config.yaml
n_layer: 14
d_model: 224
n_experts: 32
experts_per_token: 2
d_expert: 128
d_shared_expert: 128
activation: "squared_relu"
moe_layers: [0, 1, 2, 3, 4, 5, 6, 7, 8, 9, 10, 11, 12, 13]
router_score: "softmax"
normalize_top_k: true
routed_scale: 1.5
balance_loss: 0.00717
balance_bias: false
router_z_loss: 0.0001
n_groups: 8
groups_per_token: 2
shared_expert_gate: true
init_std_router: 0.0116
lr_router: 0.0011
vocab_size: 25921
norm: "rmsnorm"
norm_eps: 1e-06
tie_embeddings: true
optimizer: "adamw"
lr: 0.00241
beta1: 0.9
beta2: 0.95
batch_tokens: [32768, 65536, 98304]
seq_len: 384
train_tokens: 246700000
steps: 4183
dataset: "wikipedia_en"
Below are experts of layer 7 (counted from 0) of a mixture-of-experts language model. Rows are named router (the router's row for the expert) and show model dimensions 0-223. Each number is 128 + 32 x the weight over its row's rms, rounded and kept within 0 to 255. Numbers have three digits each.
After each expert's rows: a language model's description of what the expert responds to; "gets" lists some tokens that make up at least twice as much of what it gets as of all text. This comes from a sample of Wikipedia text that the model never trained on. Tokens count by the router's weight.

# expert 1
router:090105151072158096152161097123122089104101164150125076109096095150116110165159162108089091087135112163175149165099107088166117087105094156160074135090171139157116152153153090166086086095115087105131170098160108120208091094094094115167152086156106100155129157165086097121148100075111133089099098101098078172184097131106100156090097139170144130166163163084123126081099090132165154098143167090095144086103142160084166167093106099101107119172084162150172158120141089070101146168097152142104100088150113136156175091085092108147132084107107154142170164143064166160096144111079169162113128077148100093163122171166163172140161160128188103093151091095098165085172177105139117108158
Prepositions and articles opening a phrase of place or manner mid-sentence, like in, on, near, north, as, so, at.
gets: " in", " the", " on", " as", " at", " of"

# expert 26
router:104128158060134107143155077128142120095093114160105110115129110198115089180129127085112065129124071178193138165107134090119121131069164171138109134100125095179130137143171096233100142093150104122153178151149112119156098110128112106145169084183140141128142168178125119126088126067116100079080133138127120109126080094058102171091106132136128076161137118095114118128112166114156127136136170077112162095124154173115152188112084054114078140198103139149122124096127098063133123152095104123121085080173133142147156096073110130155102081096134135147165175119067154126150118152071186129100112088106094110113091173147142177121148200144125106085143100065096096093172161116106116108159
Commas after introductory phrases and conjunctions or pronouns starting clauses, such as who, which, but, However, It.
gets: ",", " and", " that", " The", " which", " the"

# expert 25
router:085148157103139130180133098146113092103098094182131095129107112139140135157128157095145112043134127133147156112075100128156124083113118143118111117100169076160105175173107080134086126123121118132127176116143123101144131094111072103156119073138105127153155113151111085114079095115081127114081102094102117159097090109134069124034101094209132141151113176119086124099111117108144128184165220083070119128118136200091161157115084093115157108171091131128172170112130104105114157185134127147118089110130113160120194081120112117138135077125100127118203170132118169148112110160099145120147157117124101086237109127164234106115138133163144088121137069065098128138140120087130132071127
Digits, decimal points and degree or minute signs in stats, infobox measurements, coordinates and sports tables, such as 98 m, 28.35, 2°.
gets: ".", "0", "1", "2", "3", "4"

# expert 17
router:104122145078150090139155101136119049115106113125106090094097100145127099163132149135089112112155082185128128179083153113135143074096087168163110121054116112130150157176124070186117097096128098096129204099191095121137089046125119108152136086148146138189126147156101107111147112117118118095106141116126082138136077116100089173091116125158127115141131159109132126074099114155166142133191180123051153067085149125076177162116076093087121150147117135159152194104121138108101116160112133103053102087133132135119154093096086083150111070124117161154178150143095137157099130130074204163133121074136146098158119105156186178130145161162138082106139100072154168099166195115141093133151
Pipes, colons and dashes separating table cells or infobox labels from values, e.g. "Intercommunality:", "| Ricky Rudd".
gets: " |", "|", "-", ":", ";", "="

# expert 15
router:112127147097139124163156141143124110112132161134105126124093151194164121151138134114118099118145093134130136162097117072148136121100183138137066129119151128128114111164121088154101115091112081133178131133138089135157130047073078103182125086149117107115147141171142062149150129091140133122060090072102142156149100140088063134094089134178153103137140155104117119117073123101162163102125198079107152102095130133099182197106094059112096117143091101134133180087112099084144107144128120150062113112203132143124185106089101113149169050080135186131163160130077162131135115120074160149108106100174096076171118143163129226112146140154171102124158041090115142070129169117169103137164
Colons, minutes, apostrophes and numerals in match times and goal lists, like 2:00 pm, 15', and commas or periods in dates.
gets: ")", ":", " –", ",", "%", "."

# expert 18
router:087097148082178090157147087106090105098092179143110094122067118162104093160183131103105093096148101162167173142089124096155104084101093146169118118082143113158107136152115084169100089103082084089147170085168099110162100097088097093166140083160147127154141163165111094173130111089121153089112092101101060163138095141105083156091085132159148115145135171080116098094100148140170152121157163089088173095088160170123171169086107100087134142153103180135169158096124094094084113167088140124076097096162138124139162087080089090125140088110104140155169168164081162176089130095089167142130152088110057100160125140166164180145164165139122092088138090095104147083155164091130105091168
Determiners like this, these, his, the, and the word such in such as, plus table header separator rows.
gets: " and", " the", " his", " in", " its", " their"

# expert 30
router:126167153106196061143169135152117121091116133144162128124099098157112113183200160103136082118163109170091212182078091125113170087104142155153097116101120118129107161162108102198119098121095118092120144120189102124113083108103073109173148098152139157179173171144161138136122120124148117118098085147126124106156120139076084197085121098158126130164112107110132109082085101137124153134142175143075158095091154222115135157099122089150163174167107131160152141124117130097099157139080112130102087145176096182123174080105097097142085103134115140177199162163115155145095121124081158156146180098128144096161079145187178137181165148137124105114107105104106162096219145103171117085108
Verbs like was, is, are, has, have, may and been following a subject, typically before a participle or complement.
gets: " was", " is", " to", " were", " are", " has"

# expert 0
router:122118163075194109169156103127117111112087177149107105106097081156136065162164119115111087115125080186152159152082133096152106076097123151143104072087129106163120165165115087161096122109140092098157168092147132153152094092091090092152155103153154123154134150176081089165136071084127163099098094100073095156153096129089098154088076160164133090149149188085128108078115125141152123092149162063081153082107156173117170172086090089109140149151100136143149160108119098100120144135103109129105119069175181141114185097090076096138152091122120129139160183127105153133075134135083154126158161089142070103162112164175147161162175166151147110108131090096114180078168167078159099081168
Closing parentheses after glosses or years, possessive 's, and connectives like and, of, a, The, These after a noun phrase.
gets: ")", " and", " of", "'s", "\"", " The"

# expert 23
router:123109105120130105163169136139141099129094174117123161093082078136079130174119163128108130095108092152179159139103132099162141074100090129137126098075090122170074126135160090133099095120110042034112172108139142094127146052090111090169128112165113137122195191189116119152125110112135142132117118141113123179131097130099131139075066151189112091184184168083091128116119152111134152121103178093113146087086146190119173176080127064101163134147136149112175157139134152100063118161142129140114091090135139148153179098081087131119107131133085136140161154180105216122106136169097167176124125061134112087176121130179155181160128183157106125131107091091106132107161135078143111121136
Final digits and middle pieces of years and numbers, like 199-4 in season ranges, plus chemical formula and acronym parts.
gets: " ", "201", "200", "1", "0", "–"

# expert 28
router:107128144090106101134149103098075100112092140118101108104107111166126084187160130103121115091085146171115126159129070121130138109074116129157086135102154135161083189140137096212111123101142108083153210116154089138138096112127094097136123042174135114150143150182121107148133108119160144094086092129128097100127088094116127137084109158164107122125163170118094085120082113169157113100146151046100189112123162163112158160078097041124125136150100123156202181112101073121140130145122133157107124120164140127158205053094090110148131122103119133153185150099135204125134152167067155161115129111125124081196121196146209140135156158143166104119141087099092169092142169142157107135150
Past-tense action verbs and following prepositions in biographies, after he or a name, such as signed, married, became, with, of.
gets: " of", " to", " with", " by", " on", " at"

# expert 6
router:131129128069162103141153086141089106100081190148129129147091146155111084175168163107098100095165138144162148129060091121149123116097118117175134147091124111126118134132129097142063099106152082099138163080179069113166125049101106095178153088163180136153140128156135121144136096072124158087069086151102084131139139108097087148103084121160129138139164144066140134105071142123150119148172220067085139126072109159123122161104097103099110099161077118134177169116161066155093130158102121137088095129154085127143145109082091119134140087120134118133165124113072134152120173124059166108129135135120098093185100115170159162148209154124140113079158093076112129083184197085172151105143
Pipe separators and numbers inside wiki tables of statistics and results, plus field labels and symbols such as ±, ISBN, hp.
gets: " |", " ", ";", "0", "1", "2"

# expert 20
router:127138130077143085122146095127136127123111137161116066102107122145095104176178124106079090121146142171161173143046125116171103093142124153186133147096164153178135159154140084152105102104151118079110159124152119128125123059104073066151124115160162113189130177155105119130117103104154095105131096110091109116169063099110143130120087160164168157154128149086118117106117120156208128103128230122092170135080123179136158154091113082114123130163088142147197134147165094100110156108070108132093132115158120126140171129076111095127104085135087124144237146101103188121090166152066168118133117105136127091201113137162142211152141172129114081134141080066126136091152138115104148116170
Space tokens and century prefixes (201, 199, 187) just before numbers, in table cells, dates and coordinates.
gets: " ", "–", "201", "200", "199", "198"

# expert 8
router:117126133074173115134134114117100099084107172195129092158086086150163117145145117113086063126114078126117130153139096078136113085106131171142091104105123091110089137136137087157119137067121108127121206064130108106169087057123080094135148109144143155114114157127127128148100148114121148092095091109110135106175083148126108196116065169184132129148157137117102159104089125135198132143180218101083122084131128169147145191066067102097118154207107154132157207127115133113119151149061114126074128111137122156120180034122119101096143087134121124130192170136106159129108142095075128161113105095125111083150147147143133179117149152156126115108148064101065141078123139151094154111167
Opening parentheses and brackets introducing romanizations, ages after birth dates, or country codes, e.g. Born: May 28 (age, 林春德 (Lín.
gets: " (", " /", "born", "(", " $", ":"

# expert 14
router:112126136145124091194131102115112041095137132189121124120073095168118123157167162124086125093094065165112170183132132095131114084126134101127102152094130122193111173128151110176170091115150126070161199110151134117141087023106111140176141071134112141159142105171097090150115088123129167129145099112123117159119060101136088146095103162144115121173134147099075115062140113125167107141160185092086142117057137193138159144122122094104111168145130150154129185136127132032121128126095116134108116066188136138128132070094108129143112117142118147131151138144081165160134162106109183172115166075125104100164131117157177178167119190128193098084108072112131151085128119109122120086154
Newlines, dashes and section markers that start infobox or list lines, e.g. the break before "- Region:" or "===".
gets: "\n", "-", ")\n", "|", ".\n", "\n\n"

# expert 16
router:045145090136143078149128090099144063138118138165102110140079144159105138153135163148141104087134050166153208144087131149133119054146141138182109114107178121154119131147128148163110094102088130096163148114137090118162102118037136117157108109175139092151133168128082090161165083148131108113070128137129104132131098103126099117107135132163092128192140133117166130114071125121156167162136175100106154068109149140123187167122137112077131147127056119151147156100094105086099098203080155095102104078185153174156132126071061088121122067122066124118140182138124140154129132117099161142120135091140116133207102137197152154153154182158121108148123081131112147075173145077132148094179
Sentence-final periods, often after quotes or parentheses, plus words inside song and album titles like Love, Heart, Dream, Thing.
gets: ".", ").", "\".", ".\"", " The", " You"

# expert 24
router:078115164110195075139185071156127108089073125143139093118107108145114150195152129118124088095122126140141138196115139084146161129077124160128131098061159100186119170165110125182110124106154143095170126135166110149137124079067083100139111129146106116118122157162153108136130159127125123121087112120128093125133092135076096148092107106142092107135142157124149116087118137176174149092112244095109173055068131152117211178106131117113098127167128152137209162107105132105103098141129140119135109101115146116133176081059084134155132080140084155129149152136112226171135113130092197132143119084160130087146135140130141191121127175108128116113125089055097155054171136098119163138118
Month names and year pieces in dates, such as In August 2022, On 11 October 2014, and the spaces before them.
gets: " ", "201", "202", "200", " October", " in"

# expert 19
router:104115170094159101184153073131113093072135101126144070132102126153101161131167150104097153093164121133139130188102109091113129097076085144169119147111127155191086155120135088178087110093086082092161176104155128112145115130048096122188099081153137123176089114147106127168160102144122116072114098112104100130142123132142137106103102146174147143147162136063116115073133096124168130116162163130095163104137114184127210182059110097122123126157109160139192220134164128135084141135121108152079132139178146137113139112087115083142149071091108116155184136175104145163098125161080176125119182071155144122154125129156148182182144141110132106073130065101139179066147173087149154128171
Commas closing a name, place or clause, and nouns or participles just before a comma, such as Inc., Norfolk, arrested, released.
gets: ",", "),", "\",", "s", " released", " season"

# expert 12
router:106140157085166098170149083140112104084106159177097099110089122157101115175172137073100111080117100184168169151074112083173117087091061162147088120082167088165089165170145089159112099087127072090111167084163103110186114104086078093161156090160171140168145153171110087143123113085116132069122104131098067176146105121116097137081091114171116100163167161098124133096097147172160127103134162091084128122108123152112157156109104098087133110159092174184176163126146106101091119130110133189100097103154164150127172095106079082164079095117111141124176163116106159144100162151083149123130132094130088096175101157176169148157168152136142101120124090101103182088147160081140164105164
First names and surnames after of or by, such as John, Henry, Harrison, plus the, his and he in running prose.
gets: " the", " The", " John", " his", " her", " James"

# expert 29
router:121155172090144072174143123165108067092110183152105066100076118148112094160179122146112094082152138165157158130093095111158136096122136112171070154114161097172083164165164103191133105138134094109120188087140148135173110065081105110159122124175172105109151164159092118128143135114092171091129094108071126180096111161096098145101104165165117083144170177126132116077126099114140090150173156096096153096135163195132185157095088122117117107145090186181196152113143090096098152176140087141106130082133166167143174129125105077117145087137114177135159124120095157115098142141073163148173100109088082112164137157193158143153148157108155108073130090076122148075151150085176144113139
Articles, prepositions and adjectives before noun phrases in biographical openings, such as a, the, former, first, several, Canadian.
gets: " the", " a", " an", " of", " in", " first"

# expert 11
router:114106149065160104151162097128123100107090188145095097120095100158113098150176138116097103091155089165190149144074080086164113091090097159161110095094132078161115154155133099168108108098149092084146181104155106121185097084097082083148150101157146110151146168173123080134123114068101136089095112128079076176159109110103092151088097146157166121155156168097091133084108123155153148108133181080086149094070139155107167172098093088102118110166084138166170164108125100123079145172097119157099094086156108141159181088085097100163136085104099121156166152122083163173136149131069154147126137086107129103182114141166169153176175161150142099104145079097117167080171165090141172094155
Short entries and pipes inside wiki tables, such as Won, Nominated, Yes, Safe, abbreviations, and closing parentheses after years.
gets: " |", " T", "T", ")", "D", "C"

# expert 7
router:121109141072142102144147120150110076100085169157112096089101108182129117181151141097074090088185124177181157152078109089149126089117125123163091124109165114151124152154141090160075125106135091094105175105163089094145106085097103098150181087129109074139123164170094115147154126055104150092093094105090090148148099148097085153106112119144151128160136176107110129083076145170152172159153160095092160110092139179114170171099096108104108139171102169148176150123107116091096140148087139121082113098156126129168170062073079113141115102108108175173176155121094164133123124095083167141098148079131082086160116152199155176137170166123129092120130088077091159069172156095161175096172
Prepositions of time and purpose that begin a clause-linking phrase, like after, before, during, until, for, due, without.
gets: " for", " to", " of", " the", " by", " from"